config.yaml
num_hidden_layers: 10
hidden_size: 320
n_experts: 128
experts_per_token: 4
d_expert: 48
d_shared_expert: 256
hidden_act: "swiglu"
moe_layers: [1, 2, 3, 4, 5, 6, 7, 8, 9]
router_score: "sigmoid"
normalize_top_k: true
routed_scale: 2.0
balance_loss: 0.0148
balance_bias: false
router_bias: true
shared_expert_gate: true
init_std_router: 0.0116
lr_router: 0.000528
vocab_size: 8192
norm: "rmsnorm"
norm_eps: 1e-06
tie_word_embeddings: false
optimizer: "adamw"
learning_rate: 0.00149
beta1: 0.95
beta2: 0.95
batch_tokens: [32768, 65536, 131072]
max_seq_len: 2048
train_tokens: 285300000
max_steps: 4346
dataset: "wikipedia_en"
Below are experts of layer 3 (counted from 0) of a mixture-of-experts language model. Rows are named router (the router's row for the expert), gate (a neuron's input weights, with its number), up (a neuron's input weights, with its number), down (a neuron's output weights, with its number) and show model dimensions 0-159. Each number is 128 + 32 x the weight over its row's rms, rounded and kept within 0 to 255. Numbers have three digits each.
Before each expert's rows: "comes before" lists some tokens at least twice as common just after its tokens as in all text; "mostly gets" lists some tokens that are sent to it at least half of the time. This comes from a sample of Wikipedia text that the model never trained on. Tokens count by the router's weight.

# expert 87
comes before: " |", "0", "9", "–", "3", "5"
mostly gets: "DST", " advantage", "Col", " Chevrolet", " jump", " twin"
router:065114075170139170064082096067142134119161154069190179145156191122085119134208147107116109094154160154139139077147145065137097159127132189096114187146097075133120100101098140145068160147157118128185144099113111149127077132092090190164184173138138085109151119102133107178143188094120153144079125105094116149121131123157121087112177107109087104102116118086096106134129065154117123113106113110143144165112122119147179108102115128087137064110151145057111148148118138192134133142128142
gate0:087174115110129147114100130148157092152076087145172175107189142165191146131084157112136094125103150136150143104109145159135088122138068137094119140069143095119150102185093126100115093121152124035063119176055132143148163116102144131163131091077177114134172116156106213141150120051152094119150085134123088139137138179119116168126046084127136090090100121141096153194147132142100133090087137141150142109148111134129116121171182136137099103100099105100155082156124145135113092150182130
up0:146104118119135144166158138131116102170137096155094157129126111150152212137123068122109105158127099175117132171128081169132180212101104178162105121161147173066127179162192144144151138123088126152151133132096080127139127156105149128141100115157136114130084135136141161125166123135138145128147166140167077123180112146079134131058185109131117131104119127129136176164095100105103145153130159181080116127159094132122118168116120170140146137056110147153091150115135100084102131139151172
down0:131116154131155121160111096159093117147179092144134114125169137064153113180137078139109186197110102100143117114162110130080078106137149135072144070122071170174102149106096124119111148124154113100166148116123173048143137158112055140142124083130069109154096140119132107165120127191096140125159092143144222129148132127137124066183137115100175143043086177149106059137064098063154184147147107152091152128126149143126164192117100126173105125173160057151166175109114129134159114128122118
gate1:119153119075184139105123175155089110146156156121114150140103102107191142128093177119068117104101142139159151114108144121122111073120176157163138097116144074106106162146081128087161153119122119103091212151133146160159133120175139157150141122217165116107080081207090126159184165140140080185114090169122178143175119075142197147084062103144125089121092138145096178135107062157103144104039137125170079107133189169081100131124110141120130122180117160081061142167150182108148153151121105
up1:114100163124138124104148118108102105155148174102106159117112122161150156064144132195120198103123104153164187155122101139089100121209155171113132091087147122129176086061119116145153157075100152121175128103147154102126123150192097078132116122056105139146126168160108153154108106149128133104177133091079084111176153144137108177150132088132166170165093096057134136153087153119151105082132096148136138143107135142106129135125148120081149086097126132070134176128166172171144130174067150
down1:121082167160142114086176141120127164161151105080159087112102125195149111198141105119165169075130126168137160107105111149138135160133128062151076121101138087136120147083145108093133123193099163153102165133107090055149134161105145142086128127160143102138098183079152039084123138142151128139156109177142106170110149109136125084100168104124110124165114121137099143169077062150108167087169141122145119173145067170084119104130133116102108114102137172133114124116127117107151146059175163
gate2:030159119085180119156121090196112081144161139102095135136081150118154137107109131131119099149109117162168131165144092092153173107163113125120095157128121099098131126139093168132187151158130115124127172142092122139119097094173145168133146135157169140093112145123099159121128145140143172155106078123129135153183066107139161120095121106117106139159171101108122126095117087101163192086058140118091136124138106130090093095103161132095137147064147156125107182093141117162107121109109090
up2:114112129110084135119125131134148082072180126153130157131126096112129104128101169115078144121116113157148119079134090120111122173131222113067144215121163116110133123130180113090137103136105138151072180157161165147157139153116025140093120103148167114089152111164122130150123129177153136135150108141119186093183135122089136158152104157115150055139116114109127167163133152175118159121134147121089116116109165144070218123087191167139153138123186171152110197152135138112121140121133166
down2:128155089165161146091139148186145135119080079118155092142099151102114152180137170096096183122113140103152144137071125110109073164166110151098167154132165142122154200105105156175156132120149138092148088127158147108072102168107140174132200110101153149137160141123133138132165098061082170189120121114119170199107102124124077139150130141064136185132146053178121112181173142145099126158158116131176141125169147104174168125103100130151143087114150120155155171119172184183199175132125111
gate3:131144110109108162157138194108165129131163143140075164117143118112214164120112133177052123098138148116167114138102169084145160107114148150151087127156147140089080157140141119069120151151105109170145151208093169083144108097141172166078075079201113168132162113107115089143099182153168111138133146101114091159072149072091094147152166107123129124128128160100123098121121090195122124088097106119121135163154160112146173100179154117114176130128133093149072166110115084114085138163061091
up3:123167099139139168117122186117124082074122086169112170116145152125122102132091184172089117120131129135085120117162168083145119098161164132114094150124170167105122159121100173119129132079169086208150155136181153183127136155084134147115120059146073129085170117162173143162093165202133142116159098120129112063067173136108147161169144147115060149076171195123162135157110123176054122122164110119112125135062087147170122153130146125138124124119122157129154135116155088115095185158082138
down3:164157112132143132117165184151124148024125083149104151142094130146063150176138146145169217129131092143161111103024136121126118076157077104094076059120049137143131203131125147156143103071114133089105135072135130065214145189170094131099113134100099103150172115173143167164184158088105174098133146186147060116155148141124123107110125168086143118083161110111158143166132112109108146066097085097139131147100193126159123117157129167118153120131062099140102089150142156149121106107135130
gate4:113096116119164154108100122106137154076133094055083156101139136086139132103100154100132103156025083124128144107121159143103195097097142155154099151146169123094125106102102144116117097090097115108098171140073135123096114034122118123101114142170140142105074130151129107111116126175124150152087107181132123166118095159155188081099126109214151115154116125156140084190071112107109168144122109165115034129177155152106136146103134126087123076167169171161156093050223076139138100061088086
up4:184141134134112131107159097109139113119128137177161175111126093182135075144189146155112133127113132133137114142077129137157084151161155104116140092116118120151167192117139130138146122196077130117102101125141102177098100132145126139138102111139085161157147134107117132152122149075146120087112160150171178073105110140101105138198170145082128085164136153146082133132155153151160094128147155132161136154164144057164124132108128080151130110101105064111091110193069089144121152168116165
down4:140232068095120125119212125165171091169182107086137134098184188148133111165135132047128175066113058072141123148110105102165136085161145091081143083151156189126119132081119056091129083143105085101115106160171133146087123126092135128083126095143100168180152161090111137064038142150158117109126167133133175075138161158121150117125149137104076050138167163065123115105160136129112186122102151114121089125151135136124071126155165104154136128130090121113155201125144097184174077123120120
gate5:062124122104125159120181135087099131102134126178126173074123123136120126181150183091084066170111145100137184143157121162086153081048148076160230141086108126145113114117091113148125104116117146110107134155151166154063111095114106112107172152114093149140122086074166079134115129184177159094086118123162131149146102129134156145148158115148090171125117139107059121129154087137135101084111131134145120230128159204128149092112192129095088115150134092146153088095121099126129117095099050
up5:161149146144167084199025155155140145129101042118110121148121130105142058076122141146197167156105102102115115056092113131163097135158123123076122144166103103128142193117190085119124106126124187107167020109132089127139207135109163070109135093159126121166124182170118145112128083153134097155115126149132079125152192156079066140101106083091172093132055100164160146103083136120179140183152139156095162120157145074117124170119072127127095137078116153105081143141142184098164164064144189
down5:104156160142138149132189145127095068186183166144093130125078102196106105157123181076118136182116226144178088173092111102158170186119121136130119165116131150113071148137113070135105083090121111107170104141062102153149085123152153134109128145118148092113182120116169147118166135151139087177135127136092128146125199106084188163158133108129087093118114145093187160101091170094145104111113157073140099165131115130099131128153152104140137179059085174159130100087165153116074154146081100
gate6:076141112140144126145112201151098124183142154110118075136130116154166101142118161126117088115109159126173113146050134100052088129093169163163164105148079102089116111126102177107125107176158110113126146097102111142147153138108102084100104116155135083081140066188095139185131093121163129176176162154109146084138078123073108136102142186170084110098078056076097127092146144115057106102157163162160147128101194144153137121075076115128111174103067110138083105159131133155088140133096193
up6:135126143131133099183126088153150104115113154147184030127158113174100099124140158123148176132132114142089120094127116093183097127151132129103166123098103188128102112156094151063113144158075152121095118243177095103112094160198120153166095118137112115118197123058101098205129115128111122135138141170099147146150156147125073162181170112173154077097177146154139133115065097144165144139119133122143146165137087142112161140140146132109109106133133149122153171117104106079116086134112133
down6:129156092177149151127173160148082133191145080125189169194112117094080148159140108100153172158125156147142145111156125067096096139189139132132155148138158128125147114137141158167098101138132155171108073140185110115114150114086201109073163096105131103136094131101142148204098155158130150137120091167184093124119170096107094148153132069070077110143125133141071118149121112147124089164084126097131135100110167070102071180124112104072155154127097131133093115203096195151123083102186179
gate7:107122086087115136171141115140157128148135112090127128208134104163163097135226102060102088108094140121141187150192165182150126132168170146087126124109108128126101126151102146146093133155197141123104134092135137169109072107127093196107199166139134119165148121079156163094137097088094110130131117116092112154086107123152200102122083130099123088122145137128123175174178144177118104096124129102079117160180161121142097092070149115124155106104117149101119114120056139142134145136165181
up7:124103091173144154122105078106156120096110102100024100187119124076173151092105112156139089161118148097113130164108139115176115111106105073149180094130126127144145100113124107150108136148112155142161143105179123113100133057163134107109162131150114127121126090169132126134141133124166102149087125133117255136124158074110096073119173182148062160150100139144131125108139114097066161163112143143120136100104085122105141159083090104154102155134200081166119121164186174107153121116149123
down7:110152102136153131102105161132130089102110133136186165118127129160169147138097093126106170103084126130129131083109131122130116094126161114110118161115094131117124114159196110143158168096071136035115115141052114146137114104149143123106139148165093138156116133116094131160149081084104208124141125127068123093152127176156157116115184192132148081170107157043166157133108151123141114136115095163185137075146135089103161090133154138126151081099147116120177113091160100186130117156167124
gate8:122175085103142172063117079121117122086080162149189167109101055130145123119089116168111090145150164135186148143154123186117160084123063149154143144083143078143149156107165162154177086095146112107116156149070164092161117131082149148110155154135143082133083130162146151140157117104110082110152132142142075129141174127142154145168130104150165159110087167166119164141082134098086119079024115126108171131111131187113182136144173128119042102179247125110102108081165099089114103090109125
up8:156156135148176112116102113176118088099120135105165151111119178170112092143108171154102131134133132083114164093135202106143114134177077107086096083157155186124190124124139110128124141140089144065124158101135112096129195132126144070133092080105128166133158132107134069131132137103124084089136135102120179177070136178098111145131133147184137146130139103099128158104151123175172141155107073082146173078157095090114144167147118126127156136151121178081132095171114138102164164146112116
down8:136078135137085121122124176128128109124130172096154155145149152125146206155135143046074142124134176143206162101130158133116054078151173176149115121143200136166194151141141122165116171147129159154111147155154133119143159184082105116135156121162129110146101173106172104134196162120099152082085096133061091117183121121177150113112194102139114070131103132180163173117088102187176127145149114122125100123142098113151134088080073113148156190105110144071137135024153096040067129162134151
gate9:088159057102134157132090079165174041150127155135157158162147136167116134130141108119167092065141140167160158158079107098178159131167101117133140107050180104161109139170086142110087107117139096085163145043111123077068136079129062125132126116137068157149104101102092116110115144142177107093151104160116109110104127091102129085160139086106096157116143094124145169073163149120124125129131121170075179123099038183090109114143166126090111079110108159124084052129095072119151073142171151
up9:114119144113113137119067129152116084133171129139136105111146173131117125112092108078132154071198148120147105163106082051141132150141141140110121142086181126187135115183145145077115162149093103091143135094102158116075156144125118133125123098154103135106163105108091139116166151177125118151100106093125116130164113082142123095175090105093065187098121037092157111083122119105128176121155142081134154128094115154118137208132175173117114064159145108115134103182122084142142128145167149
down9:145090166110155103128170137149223112140076157142116139103080088091134063116155160086146096101168186117116138122110134109096130112128107120076129066129149091134116125103123124096136115110092112163146140142181130150063148110164124124124132116177115130116180086171137130135108096159153205177156151087086133158134103145140093093122147124128180106147104111108102119146110122119159113122153119059077106176110157084090059152140085158087153155137115160157074166159131133101130063119124101
gate10:094136079077136112171131166174157080195150154082175110138084171156129104158155070157093146125128127040148150094099145113118186137139192136087117162143153108063134193128093076111123134096150086119144150147122045134143116108128122139137169177076099141126195144093108158103101120122161100165106092080107160141107110144151143109120065152138089161142126127095141111106143111111124169175189077130068123083105109152156094174149119113140145086096133075141074190160049125133134118177162140
up10:141145167105127125114106104126111128075106128111104113113150088129083161162096175128096082118141155154141079164174104147103117094090097112106125130129148136093080113162188115184115089121134122133137103112126156088151188121125224078071157072148144163133100087156161136108169127152100137090085116134196179106160071051132122179123131119101140132137088135158188118130120113119088130098083203099175164123130152119093145142109080104134105157097135113169211142085185086106082136115097095
down10:143099151081170123121068071140115134115105169102142120089136093151151171108145138076136132152113093175106082138146082119107152062103170099179120187118182158139103198132097110166089030138133177146088125140109137104104068161131106123104170138108094093160151180121148137139173094118141093070092114102118120158117114117158182125120097188163109131095155129131122125070116096150120145161127094119122032191133125136134183110166110178098144072140196172120115121112185079146109093106152168
gate11:141141101073129135170154130157170098159123144131162112166181157127156157092090088127084198124131182150148128151094174121123154091202152109099135122110177116160110150135163129149180130144193088130130129059081139133123121134168069125170139107062122116079136126027115175143170104109147153124175115117140223097132157146158103135109157174132152075173129156109134170148183131135162143113139133194145110189161116142135149155106128140128137158155140171064108108139108127167178104119144083
up11:154112125098112071202133165173156098142085147127141102131101140083135156121128151099112152128139099092160126095111141102131098191116139152124157118142124101129041104056126174225120137153129110108133162090138140120125138113099116149140095115098067084103132159102117093152085170128089183125094102131105189140087164111153081150184188155126127124139083091155109089133072119103171146138089136159157111179128161100133124170126148132174135095145097141115083116160142164160139185093178132
down11:145183077101125143142198139129111155049157111113090064096149125138113118120084105131147136084135131125173151148147100211124134154143112164079156102084121097102133082105175108121149084136154112132155117096188159141161130082100105076125087133086119146118122192172172137113111105121171145104078129075138143157134146160122134147113125100142147105151139166175057177162116106127138078121105144115169149143126115101084169121112165152101088169140078163150201130174094142056162152100134122
gate12:100121113116124128130160134164145116171167096113091130141121108209116121186106158105075173079136110070109161124044172093113161146114174171158133112172112124074130094108139160147110139136122160082138190112168123133120132139127133160106146105117171110176126060158106147150111097148153151143180121064184106159120142117071103103120190132122108170141124135108126142135149110171103103086110151059127134069112042151181155223137073135069128136129110181111081113108177099133146148171143176
up12:166133098063098133124148101154160124069102141078146104107077121117110133136185157132107178093130155135132078076131112078093134158195117125009140217095139123095145129096111123190090127107162109123093155088137110129128136091146109162159107124146116157115140145110171097138124168121159099095130125121202133189154073183115173126142066154153162132123142108148117154075160132109151126168121126158107117125115200137145167070074163145134121087185129092146168102141093085117150105097141027
down12:119085116142163161125139081142140146118175123144126163115105172144156127133149136115110050124123127087181152091114149156094158114128120127181137116141110150115193093140141133129085096115084147082172141089132126069162147093147117077186080163158149059141092162071168132128117163164055118143137152174141112108172135140129102141132116113145200076057092169163042146099120168087128151089166204124128119123189148137129113093137165091156124137166163138169138113082091156136124166149122129
gate13:137213105061144119173165118210112100118147178069102174121071106047111129095155124121074108120095143140199143126124147125081194059150139137101138185168088079047124107124140181116108059148140130104132155126114116171188161134112123113137160137144158194081179117158124116084088161174137142158087055085149140156130086139149154148138099112127114141116128119128163113129105112102171165108095145083170120123124131124093111140125130166152153123146129130158097120167116184098098093092099100
up13:154207104137173114120163094157041130105166118137122119110101166153073169097151152129138179115128130086106144137155075142168145141178126094102154162099131153175164173195078114207131133116147068130117122119111157079138101173086168125125169121112170165149161194189118110119129132080108085076083145079108163127192126075103128169141048143103136185095116087097165154094171126097139104076125120112125142190117104181125061147150198121069066150111154071087156136116151172138130140134184132
down13:146173143100158116127122140129115092131141178122120148085128125135078131122159108075152084134133156174143074108076149103108127161079141091085140154184111129167129111134151132158160112155076165096074125153122122072109089167145129129107091158159103106170125110170098163079085113085093173193162141205158149149123170111106150132173088146194126115151164099149140107084137101184112075111140143090137115152156111159157153138122159115088129097158186192149164137144149146127079155103033099
gate14:119151108101128136126149188176089120137119139120109128132077117159058101121184174116133164162075133119189133091114121173132152087189141091088103158160121078105094075112157143061076085093135080112134095113119114147143120170078053145205195133095174108080140061079057165111167155087130166134140120097124137140156114154123151138133147135124101095078126082082129158151138137147114114134115173164167110116120129104148142149117202147159103069124144097135119149149126126130115171138167120
up14:148113162140086138143136073121158118084105125172166088092146127130174185146080177128129155055181124093155059141152142105167106102130136162135130086140097146128148131089162079141169154120051108122162162111114119103159162084121132132119089147162168140146117079095090145138125147126070142151114110165172124118086141159086114168130067155158163159099147138151108129143143050149185155132122083174121076074166106118112135124191089147150202188151170141135119113106128151144170134134093174
down14:162127128114152128113139159141102140145119122166138171196109129097112098117058119092087173120103138140096150141112161163139133055149118147109152118113116125142136154145122157135106144117110149111131105098150139181086137100109167120102142130100129121134207158184173137133133101153154109068122145209140077128144155106078157065081194199143179139145168182130124116112137055087157110122133099151184114115135137116115129152065092110068127130163065073125111145127070123213143109104105123
gate15:070197064151185143129146170158150084212149122135124088150129136120180177090129138130127143117125124116160128165100124089081177073146121186190101144117143080139094101126172151155145118177136142129097100167112125178082126087119097087069128164117108158119118130089133131131168126108132144124090055162184125145115132175099115115126131120132164114128171144076135115153120166153120088119146121088128129108131094120150108143179125112097109143131120093093106128127130143141106086164123175
up15:140182141107144155168117070120129172134112137068126110118150139078099139109105142113222054139104134118135122098166105128186105116063043107100112083155113153083104180142149143154161118088120150163094155166222110127101097141074126083152181142183148150137147115139116139099176136149126149094121111183095157069159175130136118189050058119113134129050066111132160148111149131104098113157170129146094159135127116169116121115153117123070148124100084121155164094035152180095099100108131093
down15:166101112141076151132143080107164167178104134098116153129120173094154133178142128088147133154127142169149112102163121135129136191085145122148105135059135071134107103125155097179111093134096098124094137051166140086158158111122166121105121119142142117193192131107142100112046097150135110189153096135199141115110180150121140134129156097097117138146113160155121154133131163218133149079156114177146134097143100120105149088177115084178147133154128181147150142179137133111200109162145120
gate16:176120118138155153147159107130173101113157136080115086123158135147156084131091188072118063115124129169090130090092085126098124091053147104095132085158111173141150108183105116158203149161101130089097118151081181063120101101150122107060128104115132119164145105093148101179192029143157116126081142145088170155111100099144158189139124134140068089112128174108109128197059113132100076115146089112160101118113132098190125159150160153115112181139197173119143149156101125117096131162053131
up16:128117091184183166115137077100167140145152084091147180137110196189121115156105104111099124167116160110128140130100172049140087113132117148086029122119121049161130139131153132109127145145100176155129173114205127122170180136097091136107116155109152088158129158107167098120133128109142157135137088110157106076109159103150139110173159244143123135171158171150128121131120167129079079104115126124159078121123091153171118109132145089137162164103107100102136107101096076075126120150119145
down16:169095161051087133133097174084131111126121126155062124103091136111123166112179079135129067118105126133158123159148113150131059111183135089151139076188159108170127087120122122105081133131147094198155106113163176143118131099158118124128138102131125106067093105169117109142132141145129129051119137138087130125119152128097146143126130112145182151093154163110144118146148077138116161158131103126143149134089120111116129110091135139099127178115119153141089074157154119116142173151096206
gate17:107108109058131121154155153151127072140141188132103093088125108164104157116108127127126083151164122102220184137079115071132100142172095120113163135155120121125146149107123147138120097167084094087077136128089099148136063128084075151171161198156145109099103075194144128136129100124182144048109172154090149170145145119137145105160185103097058126068136136128110076104166160164114104113154154122133078091144147117108153049075137086118113113101148169139074087184118106141104114111168124
up17:091176095120139107187153093116121149094131128094071139104120133161120146123174154058142097124169167118176050133126153051094141111127122141105122163093194141085095133142170141197102090184122063184079145146215142129141077098107102106101106158132102137081088108114130099122076160086124135112118127148157121146167085156080166119177199112048148105079111111108102126101140098071152147147156150182098126179154136139171147119080140107099200122084122129084087122142089117195169154093105156
down17:133125117140118125144142194118167101087176110088143103165095150127129151163195126142107114142092134100132080104100071135138125123138129108132168109138129171124157139125135079155140066163156136095115120111129183087157086121121102118163132200176040093128182173103122140195098151078105153077160188207147096074147111112103172124136091099098117071141141117150108136168145049106105167109102095147091075155104152098160112156133137141136102152098125114122142079146104125153158139144109170
gate18:153152110102093146194094131147114127098100175118129139111126139103105103096131162123123113100135135174137127157198151108140056084085202094116103093173155045093062186137109084186122100126195160140132166145133107125119105101124142170119133126228147120119187131152194105175145126112167094101176087128089186143102094150110170074139115079163139149088100101077103120140205077149127140092153104128139097122061139168121133118079135083136149057117143114147092079098090094102149129162175112
up18:146142165133102101094133158129152104116168099139087071160125168128128145160145100150176153158096115060153149118111148124131242151178130133162131187144164144173157112183155052140133158111146122153093147143167121141118130199160147102120155117080085186160073141106155158138121120174056174161157162118139080142107180162076121132120138110105216087114171131157136107055123168100173139126138110091070074121181119081141125156156117127144100161127109129110199186187113114115130136129113145
down18:116134121112168129145124109136039112122141127086066092069101142134149124173143134095115161114138177171152079167094116138140219108151123131144095132134120116123204117097226111190049116143140167192127098165130067165083114164170155168162149136128148150132199124175178142098151092087116094200076124078208153162161109135054136124104119165164079150105166112137128114125105122102180142156134131118137077126176093129150117071125140127156129127181102177136120090155101164155137125121099101
gate19:148128106131137188066139115099094164066126145164122052096174161095047077143077128108178116148157140125131178164151096194089091053122139109125176142112137123118219118145136127147172125106150157147125141174158113066114132130105180071115137149101161162154085130125080141170144125162126117110138083134120171125153098109149115163203130084133115112118101105158066096157097144206134148119137153158062127126107142128135116129098113088089141140109113088092170158080146111085138071151145062
up19:145135098121141119126150120133164131140123112134135136081143098154147120143122141170123146148094112147157133064104138078082129150074133092130108163133110080096131107085102143074160116095070196173089131051137133084142144165120169112150109104139154073165106143159121086126126034155130225159133117112163153130150107195151130157153107110179145096181114111126152107106162082075169145161165158114112145179183075087100108161074133170106122155104133113134127137130121110178068076138063143
down19:132113092120139152104158097161135190096104074146123112085154123077116085097106111115116127120051089141228099151142142163140133170148030121120164170187110117160102117070144110096173094163106143162073121182104147123124155110131146096152124108161156125119158121142201107107154124144114126109127101147137121166150173162103156111080127098072148127130190149165079123093126168069075161192159092085136142134144158090145151100104168156154171130043092124129195170130147159084120072166100161
gate20:095138070106107127146115134149089129172124136148120138119127095150151099176164150121078097130114189124138163109130114131079148136181157139137113127127184113121110127114147120129103133118122157144124158091100093095087097118122133107118182102162096079076104103170138086131138124139107169146135143111160127162085110140108142121156127094106155188086121128044123174117095194143156128103114109111160137155088103102110201106165121108120158088117192124150022107138106126089104093166126138
up20:091157105144099173118089102111115145162155091115121116151089148121083170132120124131162092146095059212142134082117111102098129138144121117114120166151210110097123153069121105111138143128162082151138050135166137075103150154140088181197124105142131143076030119133122160079149171121202160080124110154142086109194161134084183124160165123083127177154130142124129145120118100163147062157120138122139168154150128128127152153164192134071188081155049061213140194099109111122171143096157135
down20:077167161122093136146157088079102071112120147113159161123122150116098086131146137166153106087138115124097115093170117152140100095139142135129095166129132154106088146156155067150101115087088100136139084128183146094120136134081121203195123099169072077129130187105119141134113119144115164174132126138129153126079126111129086152098116104066131207114120126120104098123177067112123076130100144098127184094105095140094135141182137146143123099128200083110098066138146139158109149165123143
gate21:092151137167126167092139161107125100087148117093130136168144121135129060109097142131128134156133152199121131071092094093126152077153128100173177174110089134153072163118119137109154129154149122132117151078086146197092102147117149103124125153133091177090101133106157127089185093085164189143093082080155141170145151140134101168123115087102177105123135113078165181072185118067124131159120124131109118164114127117000133171089108067117104124141111158121132153113159127185087138136087086
up21:106159121144144087093125104121099125131120116119078068081106152117120150097139143138086119128167089053152145125134161158093128162091152066107157108105153182125186115121134062130106120153100109115110090132116137090091138103077150071108118084095105110168111093177135122167114061175091137128141189188146132120087136134161125103189153117145149132191180146133125060197115105179091098131046106157101094062140062164185097103136155151180138136135182142073117130097113139144113072108101118
down21:153167140133125137102173100126151118077162064113132151144127132149155165129159124116128134096054143172121194095120176095142134067120110110131104116111111105069124172131141135148132175172089114128049093128137116091159183105125188148121143131092169071136162112076165175120195110178122119150156129125116098088112137119155171121151067129119112150078092104066135095135097227079137166091131121095102055167118144164095154102166137171131099144121089134119152115098093085122102094072146103
gate22:129079104109120137170047100111206145118134123131163111122177094129143129124131091152126105100099161164115133140151083141138143080149182104151119107097126112119124115127131068151164126095148088171105152138136118133112127080118135103116090149098100113120074156101086135144109096121078133104147073185135152113153177093185152119113140098124154204148170119097120106151119126197032107128147084135078096172100095154140073135186060103137065172173177148093109177116095108123141089126126187
up22:206095088099128100200098145139177132113139141050086097178132122113164169081145135112109151090148118196132187100122071076112108100118181166162108080113075144089074159153137106136175099117128079174127138126131160184110113105185085140107136146153108127158128128132119070156071097107082107121151124136099162108131132024164153144133172148139145155113135068115129107112139159154065150099112110125157140199113097116147056163145109142096144126201086102108051113124083169180111084187074127
down22:110160154170209098135150147144117137128118104104140106158174125159089104161067134203103177090124093123096179128122138159102122134133131144181138072171125094109198166136082139158147218168081153156169171130173115123108195126080116110093153170136142104129142114144169135082130135135147159073095131157096153153152091141136164082113181045082144153072086121124116113112041066103151171128168121080134101162124150075136168148148110118134160155193135101095189137081116115184149090153105118
gate23:125133114055130133092120129154145110139129150125107128174161077128110162121163167115148136146113079116145143154146166125124084125137163156085125171140090180146165136164162139117157131133151090104156157125091135170126127119140128141086117135089143130135104059131149192099186098181115129101142108129113177070147122123162135081082170153132123105136097073112158070105173130149132118166136166107139050146118184118160149063103141160103128154145121156143090140163095106178136145094142193
up23:107142154061136116160125179169154083145078161109104165148100058182080123107091067127100153123105161136165117137089168191119162148097107152152159118126143148116125076123085154143148109173117152075189133131071119175101113087171190123169127157156111116176095155078079113129115097119118135123187153171155133172137101167128082141119152096156131106147093134156159087133157127116178112130162076108135144114196185093151070071187129185154145166087128156121130096147144110128148132158150109
down23:096127126145089138121191202139132118130128162137114132172162102171140089164131107130097083159104106084094191167109134136139137160119086147126137133098122140155099062164161102099151221140182121153086121159115108110138142113106211142162149125089142085112142087091100148097102116158117159148102098231087146086069103110101154120139149126078087115102151055169087103096148162111103121169188123133047065127213126149111180092097116145106099168078120124050126128104108104095121099134135200
gate24:114182060100167188067046081120165132092190170109163159105109146118116116201107117141099032154077153138196101128102136099125124139187086118125105197107144159113132189099157099122105127158110148118111153143128141160116087056118135116099119114163120131080170172139107165153124110186147133109127091136119132123181130138075133089143130098126156152109166171130093097159081108159123164116165114108132147088126129141171126113092088102126118098172189188084172096154120112133157066118061107
up24:108091174146118095136146146124142119129127130175075055116164093135104188089169088081122176102160143122100115213149134184133095156126164135147129131152068083137103123087123158167143148095136105094157134166087124126128124090171178136104091108110114106173107117120114145119134101097145085105092102145124171137111096148145142160112098198167134117122076161199160114163168151107129132206135181154126090147095121167111068144123119162137109153110114118181140180085148130098156112116193166
down24:131099140141092122117109121139164130117095197075121097110118130088166139076155120111146128150092148107120053143143091142130136166186121120104121123105185150130109081183180160178080119110193131149155105173034100162101166106180129142097093136163107102141137092142089172129137102147139123094109112166158158131074066151168154124178156190111108107122108099110089141061202175086140138106144117135154148060142036171146154122150162079155091095124095164148111170157139106114103149105114103
gate25:126140040105215170100099144169141093120161156115068180152060104149111118184087073157122029137138156095154135137133184111123119144109091099162119183074135107117084219092113113132158133169176133120125102145107080175058176078074214131126159058115154107144183128147171160111137129131178187127156146139144182113117150105127052087174166095100126122162123118116133106113106188095108123125115115121100139169110075132160149076179109174076119125136174154163138160141109071150130094135145127
up25:157144069130158183071123095132147090101118128169112176180152155127073142137078174124118089086162109179167123109128173107107153147119105180059062205129117145124080172101127087149156128116172122123087123104093077182106200110102183126167158114100171145095159144143161175085213171123152138128120142135150164106124159120095126105132119157151094098119149120107121105128154124129042092134101128090156142078127191100173134062137138207129135148185139148097149160148133108107168144107146150
down25:151073134113216107078156117152123108134141129152141177125129083082131109090129151127141084087121147126124143122146201148140155105090142113124138147234100150125080070091141123103166112151099154074102152065158116094090122065112130131163180150086123134092141138131112180053102142087165137104132163094119102121140134102157089119149145128090110189128116139089114109119097155136098120148110101088134115112119171163139133089089125132162133127094156070108071050151139164143093085192181146
gate26:126146126085114122121115116161162143183145166110131076071073095141106155149104146079054061143119114113136140107119131112109150076146114124113159162132111159122195182120159142190157051174151107101087098108134130139191134137125081123086129103089141148089133139165105157149149140101149137101133093115163191111146133119071122094091106093106084134133155103150123081084152128131076104158138164123125116135110133139135160128135147048100121131182085094191151168110142134047083093115175147
up26:131183149150143117140135136126112136082172093127108202112089115112139054161125183161093162117128099166137094201123108111147073161146146161156138093108148136168152149103192123130139081129152095136048100098182125069092139130087091146116101115130125121170049107145127181107142172135123092114158156158107106151168160116157147172131122115171125101094128093123170142157109091124146168145131077132128085102134170139131126116211123129135126084110149155128136174119171160151087136150067082
down26:129140138123159106092140150166143124088171150125133142165082114119126169091108124097180175134129187169120164140108101144124149138061167111114100087067117162089140123114081096107155118175165160150131078138138113124132150102137113133125107092126132142139115110123102115174117127106142129123185044143132183123112096152190113137175116133109125197108114131148130100090130102180137108070091144158142117098179121179067092086106150143143166170146126182119144155166127139135188077163054089
gate27:075091124133120138136112177175055102117115163103130110133138105086148072122128148120138120149123154132118171147134129133082141126152124098155118155132163144134074092121130101151122117148196124171159153156123142145076104121172173113146127121140116143152109133119196125127086075109194089144103132135143173168125140193120130123111158147107141095092129110060093109181117064187078099168136185186086165124161186096132140086128162135100129185104112126130108046062138071144120144163122083
up27:147097149112191116122207139135123094139084133124115016156184128164161140094100154076167167118168088134117094125098195126124141135114181157124116142122181133168118124166165101113123142093112134084145161144063113124099179132188141080121121175149118132124122123141130154095128102178098182178217147200135131142163123122194145138112149186141141140147076159144147110132064158079150154130096111157089165110135139070184114154131116094145089123161131114106064155165092112128153093142105152
down27:090123136157148102112146109172079120100193105129129132121134188187106153062127146166129104128136152120165189112045122094096112182101107127095105151138146147180150140141118124162137112136062079138081136186117096056138098141179169194134150161088132147085091145173102084094120119093109155160120185116120163117160150120149109181150138070092101139128048108134167164100134157066115116157171164141122079104160108108112144108118145173140139153143091148105146094104113094151086151135124148